config.yaml
n_layer: 20
d_model: 224
n_experts: 32
experts_per_token: 2
d_expert: 144
d_shared_expert: 0
activation: "squared_silu"
moe_layers: [0, 1, 2, 3, 4, 5, 6, 7, 8, 9, 10, 11, 12, 13, 14, 15, 16, 17, 18, 19]
router_score: "softmax"
normalize_top_k: false
routed_scale: 1.0
balance_loss: 0.00269
balance_bias: true
init_std_router: 0.0354
lr_router: 0.00221
vocab_size: 8192
norm: "rmsnorm"
norm_eps: 1e-05
tie_embeddings: false
optimizer: "soap_variant"
lr: 0.0136
grad_clip: 1.0
batch_tokens: 131072
seq_len: 1024
train_tokens: 378300000
steps: 2887
dataset: "wikipedia_en"
Below are experts of layer 13 (counted from 0) of a mixture-of-experts language model. Rows are named router (the router's row for the expert), up (a neuron's input weights, with its number), down (a neuron's output weights, with its number) and show model dimensions 0-223. Each number is 128 + 24 x the weight over its row's rms, rounded and kept within 0 to 255. Numbers have three digits each.
Before each expert's rows: a language model's description of what the expert responds to. This comes from a sample of Wikipedia text that the model never trained on.

# expert 12
What it handles: Word-ending suffix pieces. Final suffix pieces completing words and taxonomy names, like Traditional, Nintendo, Mollusca, welfare, comedian, often in classification infoboxes.
router:116137118102102118114150100148134119133147106118149122137108158114170135093182100162153143092125086156108142114133142099116168142164087165124116072100144118125107147152166143118128111142138133073164088086165141121106125132129114146126100113094111120111166138108113132108179127141107109119173102105116148141148088091142086138109098108130174147142157140144160120134130162149102113139104147149151117152143117103169126153134209124147135102115143120136144140130137095112132157175140165121113135117170120110119062142103162159122158153119113137152148170173119118131097118099107138084162132099144121115112135163098092121118128113117105099152094163107125146138152119105123146126129
up0:118114107159174127159100112108117080129118157096086142111132086126091174102163163166162141161096133090100151121190129170126097104151163128174121082135154161158125132148117111089141170111121079097116096139134109135099124097155098108141102155104157150138137104121132155097111146104127109142112142116138179128121147153156138110101097161125100098109112144079088132119110142115163122164136130111121149111098149123144144127128110092108088134121106171137104159111174160135118137109153132114108083105137080135127160126120108097162137122147145109115142146115109137127138171122171131126146145089135133130128162134126137128121113117093089130157148150135119143125161099116159166131114
down0:132129162101086120080133086136129135141126103156120115120131154152133094124105089136088125099105142126140100142152156085078169143091130153122099132132135152052095134167140073149100143135150181175131128132168125121137162121088146132139144149156125102094127133149149161115140128159134132132112143148142082132131116120106105102112124147138117131104137135130156065175124104143165118132125108096154106163160088128093153107112129137100122114133118141099112119117079122123123122135120132107159145096102172136135133133116115130091111111111130164088110112098105118139160128110162151117147102144171127153108118126154111138135076115109201104140171174128135114124138120151093128123169
up1:121132113129167125128138131071115150146127101122145125081129127116135129133114145102191165129124141145074140143116113136094155109131133132094096144104136134124160115096153109137173124171125129084149120158136125153154131135135122150140125139102111184112165140148151128114165147089180173111122156091096153150133151163095137148134165085120136125138150134107181129089115132151093099104105135120159157167125158150191083111138113120100107168139161173134131113181098103094163122132118139177137119102130131103110118149112132095131164132136160159117113110116158107093102118140100093134095114133133130149132124148174100145132142134141136161140133112144168105131117130090105082142111
down1:124147126124160145077084124155137144128114136083109100114100107114153132191112104127106125145160173128149139135132120124116115118130122101105138111127147092106142168146079153150081175085119099129089146150135112102126145152126076108116140132143142107080119152128102125078178123147124084155111082187135125081110141136107103110100126143180142140128133164140137158151165112097139117127084162104123142097118117066111170106159130128117145119127134114101172164141101117162143103146140128119135115142147155126085112127123179093152083113142108142146107120135121098150143125122082166134139123107143135149143159112136139133100111142127170111155132149148169123122115152138155121127147
up2:151139141144153135101107160102105108162099107149102157127132149141114123133150126107091096140146135101139194184097067170122121151138066110178141117143175118106094112106123100129124125119155105153156151116150133118109134115126148164130121134171084129118140169104115153099133129123160146118098112111157154140117135116135110129155102124112175120127120155103121114095099110122115138137134137106078127125083176121114155159158179125152118089072131156136145114106130117097155151124084122167139151137147130113115146128132100130132092161137107125140166145142129123147082119152136115125133096110121102132104117175126142113069147120125162134094101130078142122123140117122101153076087
down2:178138095139144161124141165144171162125146118124070125168137114147154114141121150133092114141152069136138125109117093066134146156138134132115096104146150126103098120103164129142131090105157134138170111134112085129139109126187108119183121107110123149117119115185132114109139157129110105172158095127146142158172065174107129137103148128090098138129162158135144063147134158129128120136116131134154149132111119103096130139134153109117163164124141167135137137132157158148145134133151097106148116119123124165124133133114125132140162101130145151132129120140118147122124138129112128161116138127162092125137148121135147168151123147114117153085176058123132085178159126116130123169150
up3:153152126129123076112119105123138143099128113115085168111132145166155140098124151114129091117067142110169122124136132121126122187124092131110144159109121119139137128100104098169165120154134116166169122136118105109111137107122159123134153116092100099087133159120155120169143141095123110100081112149135152154084101113097127152128113099179103096125117098116183124102135128140155147146126108109191136120152116153124135146102161125113145166124143152137096115131152120165121101113124130128093111126092153133116093133122104134147146138160185098095125161143084156119163161064124114103134138139139137173134106160128115136193149125154122148145129159126163115097167123115111144103142
down3:108122117149133116122135118142108179143120086115162143116129129115091119127091138113121151200134145210116149111173142123126095107108108134148127126122161143154151157171159158099117146115138103125097131151124128111095135133132118103172110130124139113107143101144136148098147098134105134110112116117102118147129114144156149067140141122099156095093105113120130168150152130122143110100099156132095136129069124159135130168099114200152124144137112090129136117090109131119157106153103111132184128112109116153133143092086120125120143088123095119128117116143151111093102081140119105182119114195137141115142118104124132138133085131098138157131095203128129128129146127148123110095134
up4:113122144125091167168140134110109160079114128127108114107116113185162147168166101117081130158149102138134129141090121160152132101120143107100125139104136097116130088143099106114149099135163113162139164144093122106139103169151112083137109147158132097125128170133129116136137164103106146144119122141136134137141098139106125135135104165100161110125139156124127133097100148135067151136117110122088085150110097151143078164157123112148142109143143139158109101114132166113104097111145129131067112148118131158138123175138130123124155133147106151167164142155203077142134105158162136162093118095098150157124104122149133123136136142128121159102137109076110104110160162141109152136132
down4:123157111130173141108090098121152089143126143109131095115137118097114118129099129151143182124110136145146135121154082151136120109140128140165125120150073152117109137141135143140144171108119135154128091177154144113104129131117086071105156115087131144126092120123171146133121123156142121115149114122144122141141166151105147120119199127159113091114132169118117104092147140096167076159143132134110149144140121118105161133113126127136111131132147146131139124128073143128111121144087146131173096112127127126160184108119136167118084142146155120135152137105117194134132126075120121137173149165151120159150166064107113116140117120119117132172164128100102139084137118105137082128093
up5:189099092103113100136130118159099155124090135146102123144112109102142072175131139125159108106074159117139125143116154157121176117110149093164103184175120144147112111124129093156107141138152128089108140142139127123083067130115101150132111107117115138106115099161133153135146147088086108089144158142142138118123125115119111093170150148113130115129128124144127155154121129174123104144174127148081122174159151093141144162145122095112181171130119143151088109069108136103102154146123112111164116110147161092119075143156114158112160131138152138122129152128119103132125095129111096146095130116102121161121140134138153116139116090112122104126141135153119121122117136105140111115084
down5:113128149073159138106131134146089121131154091156115133137087096151114125104130149121120164131108167113166108117096158122105110124158103137135123135115133154126138136107092157159139117145147079107117163129121088126130130140081146117170134107138129086144107120106135125111104146140153105148125147084095131171152134142094142191124109114136131193118118145078169142103169087125148141126105122135096108130151109114121122123119156096195106126124128116129138139111107128132145133152093081099122113118096105149128143114099116144126095111110154105123090149119138083172129130085100183114114093136142156125141153134123135119148148085118117090144105082107145104136144087173116147163184
up6:161110164117167134121111113150109131136134115119151151094145155131115107185133135104111179156118129152106144143145140144090111134110092086102091081133139148159141106118104127148115118147135106126121126135131112167156104120113140145124090125193167134128096113124142144098128116129128133106161128176106136087150117159152117133098085138118115132131124091136107094127149103138127123076119095148114114090179163120166170127090117135104112155137142169150152139189140099087136146136112132171116083113117187105122174170142120112137147148137106141109183096106104129151149116097141112158143132129174145159140151122124157116105116144160090142117137120094120145155169126155151121094143
down6:145177108117120136164134139112145128124165122118125150124113081136087176150118096136151137123102099119109161131156155134195172118149123161151183125147148097147146124123144117133136135131131135145145114108132133108127135146117158154140179137108108110110167130114102129123114086112060116118122123120131134156117170122150125123129122087094127109106136080066052147139136122118125132132118142142113081113109105118108122121183169099144102115096123119128131086141126119148104091110125141130143126167123068138154090144109134118110136091105131115159087159155151160069111117138120152105144114133136122089151089161130115089126153124130130151108091147115157120118111176153131102115168
up7:103149181142101145096116141075134124129158138110155132118110156099149082101074101119078117130104120165138115119071118145121132141116132152116169158145162111134106140182151125106160088129089144100086135134108157151119117159162131129124135140083147146160163111137125139122171092085148103127151108114123158147101144134140122130130132121117134162144136167162116141094127136110136093132121116080149105145147106120091109133124097090181095093144136171162136148102169099106140158146153130123135150112138138118145108113143115099148122143147123127088102135107129126129096150144144116171107124084117094128141135146111116075117161152089127142146126127149080173137156099148120080150156
down7:160115091119115148130152156129129122068161110148114139168102122111154154116119142111159096071113129106122105174174116115164124121152131114113115113110155175146140134180181113113145114117134137150141168142139122111127144080120144145132137087116144120111158120107128101091104125118059119077124113146114133111115128129140142092117133124096124145114148174151096113171135128139120152168121131141117157129107148152096108128142117163176089147096131140116144115158116093146158114115091123133130125145120134116129128132121121174038136106122132113092118146075121138120162152136154112114159111130154143147187143139078116150115160139162172139116134133136094115172139170133122098129124
up8:124141155128106144120141151127153120143084138163153157143139145156150125131116074169144081136149127133082149133147091143117116133148112140122088114150094107090148172108113109161135103092133098131171133114129132137122138129154122150142117161126138126131106167156120152149131135125148141079114082143110104094115098151085136164125123103129150128137101111110134134124156120167129098156104108086124138154103128115109123068111136136093163102122144157131159140142158147145134141129073146121109104141131157187117103127142117097163136126104122118135082176116170101144121149155098110109143177153118153131121075123130157081136158199173133129125150161143157108119123111117120167072125
down8:095141079110134124161110165129102121138146105089071126149139175114087119136128131106131107146134151134146130125135104128108109100122081149137176126155132109131144126137191145126127132148169128162122099117119131111150124100113146114145109140099141130141121093140158113105137134076103141116165202193161126135120100123130115109130164128108147135109141136167119152190100119117157136158167144086124126143134149153150097120114082104117139142091169081123120126134145155121137080116139127122115113161114097115137106117115137114118060123131154166111139119132138095124142097117176113123133128111125142142167131097109137168136156157121124087089137099085151119124115096158178147100102
up9:157123108108110137121142185108138111114106133154168133106079138132115135102113141123128115131141115088165153117124119140110121115111124134138172107120122156105138115117117134071156110142149175140119129144127063101099137127121123148125129128094116121157081136097133108138078177119117139125142157169152165122095178130142151131113123147111152160080182131112124148145155129142129135133098065107144103086090124121115113137161091133128147161135129162123144154114160135142167149185111137116188123111135116111122127112126079094139149101086093102128135153143158131135116141127125155111111147142166142142142119155095145162119138203100137095150164092120156114094091133130145149151122
down9:155070097128096110101095078140105104146128129138108113132124076161147079146109124072111150121134136139130060102116112099141125116049109120142130127124124154110088139155175162140148152147122161133147115117102090157118129150115145101122122133103117149142141145124142144171113124140134088145150121171134132164151120128109158141184127113116113115112130112102147154139146095123141098146137140131158165147121147123142100127129087139107096155148138115153117105103135140117125168144157174105158148154128131196106165175138124174138103085116138140102104115156096130132149128141138110112097130104133107160126096161151107121122154144127104131146103155172154129103117120135153071108109
up10:152155159117125131110076126143159107135082133144126127143131077138132150145116102104128123101155137087056129120134112110122091138129110146130127128112105117104120135143157122115109109140153146181137140156157137163118127159149083126140113125156096126112117118090174112149093153091163161162136118115179086132137110109145124100141158087124153148136143094133112176103130117144127136100195108119159135111102142118083155098091143130100114105183143158139161130145143104114119113126160106119128141132118091107122119117138078149134109116131060110122147135116137145133108162152096104081114108128153151136100143150117087188136125110147122168128117095123090113131089118089097140149127
down10:099091119138177126167138171123088139142144186136093088128135203141101146109153139134123118130142125178129106169128110134187134121149134102132141084119153147146116146114130170111165155125173152101117118107144135086139081128141143083134120120121164153122109104157114160104125154082088126150134174125094109100125126107120113136183128166115134154101130139117177118141122143115160101130104141140128119100165126113126116153147102114139140177112130119146100178113115143133135146088147111141105120104139130138125134139173132156143167157166125102102112130095115114121144156126118122153124148159128070136150122087167144103124186109106125126120129178120089114127132141141102121119130
up11:157116130167117101123128147144153088116126131149130117093101082087158116130161113104132109125170118124128119128141121141147123117110150134141143142146128152122101103132127073133121131131115125103167146110178115082122125176094152095142100142118141143117122112147101142145148126122121115115124122141108087136114123141126100079122101146121113135073084146125077161135144086175154133150073155129126126105132092130127170124141101135072124118111167085159146161089106143150137113108116130097134104122177102122142100179117082129124105127148148120106158113113082153144121124131104110144163113123134166139073120097141060156091184165151115101107123148123156088127140112117116164129118
down11:158143129099133126124137136130148087081114145108131112143131093142126125143108124114129127146142162163137138136127138143128088139111104159093180152130141109152113138125145115189101118121109108109094159138106148107175114149161155156120142170151125140121184164101145135144154139148154185134142132157119114119130153113133179181141141086129125124160116124127141152146134123112143121164135112096143148167110105136109104145142134142143130115144085133147136113145109133112108132134084128113121142168093107131151157135113113141134143165150120103121131146135150177139133121133156147088083132164081083104141168133112074156115147134165174193123133171130127177121151152115110118204085
up12:143136147124088076112150158120133118104153102190132145127102150124138134105112112125153125146167137131154146176124131113132108144117142158123106135116109138131141152144108136107152142127155128095105132096125119129140118092134131116124077138127092079126154070131127096111133140143110097133152127105157158108112145139135128129136111146093114118108149114095159099129119080147148075138081095107113118105102148145142139125145168166124192132162149128100114154149171102139129149150142124096155150113084131134133120071091134096157148118099087116128098100078178149143164132093113157095119132144120111174170160168116087111143139110134169131123144102136166147161134095129104135132172
down12:112119177133102087117101121091066171079169119151151104120132127168091138117129146136151128164134105120113103134094150098121140169115118092092182106110144127141110132121153101144128109101130129128116112110161117110120150108155110122112143118192121140121134138125119120122143160163150144145167132131125096141102147117098116107130131103113151148168084187078117143134149130127092137101131133141136138140150064099144122155177122133171103116162113113110139119096093109148117139130119132133148151176149149085141142145173094114151146095102129156111112135160089087152159120168169147121088097123123112109119113122111114114105094108111124109128105162158137150119113161110103156154099
up13:112118117137122111118098113168199150104107122149135106135120118103093137144139154166122147139122099124065139146092149118100178072117103144159161155151150062135096120183144156137141143104091100117149136125123103113187106086127159105118116116133105094132086120159118109084114116097144143115125090121167140143117138117141103160086122137170104118085122106175150145149139164151118140088138145138092148137137121107118131126129153132114127111136086126134134118111139081154091153161118149146134129131118107077099097106098157101148134134163102106119097098114124117146139114116133090162146163153098151137130131098133134130165145115125103139155167104157117135126140098168117133132128
down13:152130156127122099096092137125077105134122114093127167160113116124153138152144137128157127101156188116155120180129142153118066103109129131129112130130098153095145124116106116100114114133140118148091117168180148110163122169140124157091130085122103127124166160103150159150150160132123142118109179107096121128181152152124178133118148087118113135166170131107115151045115128094140144151158086126097132152123099138103153140144142136125105135115130133137115149167125143141156155116154105111110138120099160135121113141123164155125119148119113131083114145145132099129125135139164129107082113121123148172141112155154155103086125138094131158116074160108125133153146128138128173127166